{"experts_per_token": 3, "moe_layers": [0, 1, 2, 3, 4, 5, 6, 7, 8, 9, 10, 11], "normalize_top_k": true, "routed_scale": 1.0, "balance_loss": 0.00221, "balance_bias": false, "router_logit_norm": 2.0, "n_groups": 8, "vocab_size": 8192, "norm": "rmsnorm", "optimizer": "soap_variant", "beta2": 0.99, "batch_tokens": [32768, 65536], "seq_len": 256, "train_tokens": 391400000}
Below are experts of layer 3 (counted from 0) of a mixture-of-experts language model. Rows are named router (the router's row for the expert), gate (a neuron's input weights, with its number), up (a neuron's input weights, with its number), down (a neuron's output weights, with its number) and show model dimensions 32-63. Each number is 50 + 10 x the weight over its row's rms, rounded and kept within 0 to 99.
After each expert's rows: a language model's description of what the expert responds to; "mostly gets" lists some tokens that are sent to it at least half of the time. This comes from a sample of Wikipedia text that the model never trained on.

# expert 7
router:49 54 70 44 55 35 49 43 48 49 48 63 47 59 68 65 55 64 50 49 41 49 44 52 54 60 57 49 60 71 59 47
gate0:38 49 48 63 29 28 65 37 55 53 39 40 45 50 44 56 51 44 34 71 53 44 51 61 55 60 61 47 59 49 42 51
up0:45 51 54 31 49 51 61 40 54 61 47 66 39 36 26 46 51 43 43 65 50 46 36 45 59 60 58 49 58 50 54 54
down0:53 53 59 42 66 50 41 46 54 41 45 60 64 41 34 63 24 50 51 42 53 32 38 45 46 43 40 45 55 61 42 55
It responds to: Sentence-opening pronouns he, she, He, She, and nouns like film, album, record, plus chronology in music infobox headers.
mostly gets: " he", " She", " He", " film", " she", " use"

# expert 46
router:53 51 54 52 36 49 63 51 46 48 43 53 58 49 53 65 61 41 40 49 47 55 37 59 41 70 57 57 26 44 46 47
gate0:75 51 46 52 63 47 40 59 53 58 45 41 48 36 43 53 44 53 40 52 46 47 38 70 46 52 69 62 36 56 55 69
up0:50 46 41 53 51 56 42 55 63 43 41 56 39 55 42 42 56 43 57 75 31 36 46 46 51 61 59 42 35 61 67 63
down0:26 60 50 38 55 58 40 50 49 46 42 40 38 33 54 62 61 53 49 38 50 33 79 52 72 62 43 47 51 54 31 51
It responds to: Label and category nouns in infoboxes and tables, such as name in Binomial name, medal, federation, family, species.
mostly gets: " name", " family", " local", " model", " character", " species"

# expert 18
router:40 45 39 50 54 42 52 38 27 46 37 44 61 37 55 48 59 41 67 52 57 54 51 46 51 39 52 56 41 47 38 49
gate0:58 56 65 48 61 60 48 58 59 49 41 37 57 50 53 51 45 48 42 70 57 36 61 39 23 49 45 61 60 45 35 58
up0:45 46 45 36 32 54 48 47 51 49 52 31 60 56 40 42 27 62 55 52 56 37 55 59 41 52 45 48 71 48 42 55
down0:60 39 52 56 52 54 43 53 63 53 35 49 46 65 54 28 52 52 63 35 43 51 45 50 42 49 57 69 40 50 33 68
It responds to: Word-final pieces of foreign names and words, especially -al, -o, -la, -ra, -ella, e.g. Faisal, Jerónimo, Manila, Centro.
mostly gets: "et", "ara", "al", "eva", "ella", "la"

# expert 51
router:72 43 36 44 60 50 23 64 49 51 39 56 57 44 72 51 27 43 55 61 39 45 52 64 69 63 61 55 60 70 36 59
gate0:41 51 64 47 62 54 46 47 76 43 56 34 49 60 57 53 51 35 56 69 34 43 52 61 61 60 40 47 58 43 50 36
up0:48 60 60 44 46 61 45 66 54 40 43 28 59 41 49 61 73 38 43 56 42 61 46 36 36 50 52 45 52 51 46 54
down0:42 54 28 37 59 44 46 25 52 60 56 41 59 56 62 41 68 51 58 47 41 61 37 45 27 53 42 41 43 49 45 48
It responds to: Early syllable pieces in words and names, such as sur in surrounds and surpassing, ce in transcendence, th, po, cu.
mostly gets: "ce", " f", " Po", "cu", "po", "vo"

# expert 17
router:52 56 57 29 51 71 58 44 70 46 42 46 44 59 48 66 38 60 44 45 59 62 56 45 59 41 21 47 57 54 39 39
gate0:48 57 62 56 35 44 49 50 39 50 63 33 40 37 60 51 51 46 43 56 56 49 40 57 66 47 52 43 43 52 53 67
up0:50 63 51 44 38 47 42 48 46 55 45 53 52 44 32 43 53 49 71 65 55 75 36 66 64 40 60 55 46 42 53 59
down0:49 53 61 53 72 37 54 60 54 58 38 65 54 46 65 49 52 46 43 58 58 64 60 42 57 51 28 71 33 44 46 60
It responds to: Spaced slash separating alternatives in lists, tables and coordinates (Team / Apps, Noel / Jazz), also can, year, born, there.
mostly gets: " /", " can", "″", " year", " there", " High"

# expert 43
router:31 51 69 52 49 68 58 53 57 51 37 59 34 46 39 60 50 43 56 48 40 49 47 53 48 42 47 48 38 64 48 53
gate0:45 37 42 60 50 59 37 46 47 65 49 71 49 55 64 35 59 49 38 47 72 55 42 45 60 48 66 73 41 36 46 70
up0:49 34 20 51 31 60 38 38 50 50 46 60 50 59 48 43 39 42 49 56 63 58 47 37 40 43 53 43 50 35 45 52
down0:53 42 43 60 40 55 43 47 55 38 60 60 59 67 45 35 35 62 38 27 53 58 46 46 44 54 43 41 63 54 42 65
It responds to: Forms of be after he or a subject in biographies, such as was, were, been, became, served, being, found.
mostly gets: " was", " been", " became", " League", " being", " were"

# expert 22
router:45 45 58 58 55 67 57 56 46 60 43 53 56 61 48 57 62 52 54 38 72 59 30 59 47 49 55 57 48 45 46 47
gate0:42 38 54 66 38 55 55 29 56 58 33 55 40 55 58 59 41 38 48 55 58 31 34 55 45 52 64 48 38 55 76 50
up0:49 45 66 52 39 64 38 36 51 51 65 61 63 47 48 62 61 45 40 54 46 35 58 66 28 41 48 35 50 34 65 63
down0:54 55 48 55 49 48 48 44 50 56 41 63 40 71 51 46 42 59 39 59 46 51 45 51 46 57 56 44 60 47 53 60
It responds to: Everyday nouns and adjectives after the or a, such as side, public, life, short, and the piece wa in airwaves, stopwatch.
mostly gets: "wa", " side", " public", " city", " government", " town"

# expert 62
router:53 62 43 47 40 40 48 40 44 44 31 58 42 52 57 46 43 57 36 48 75 55 64 47 69 55 45 45 35 57 61 63
gate0:40 72 56 54 56 69 57 37 40 64 46 57 64 45 42 48 55 60 44 55 57 57 49 51 44 50 40 51 68 56 50 61
up0:65 43 53 52 48 31 48 53 58 37 50 51 37 61 45 48 42 50 54 56 51 48 47 39 42 50 43 37 28 46 63 47
down0:51 46 55 41 49 43 49 47 69 40 53 51 36 49 53 38 54 46 65 62 55 44 57 49 36 58 47 49 40 48 49 50
It responds to: Common and proper head nouns ending a noun phrase after the, United, a: series, area, game, system, States, Church.
mostly gets: " series", " area", " game", " group", " time", " system"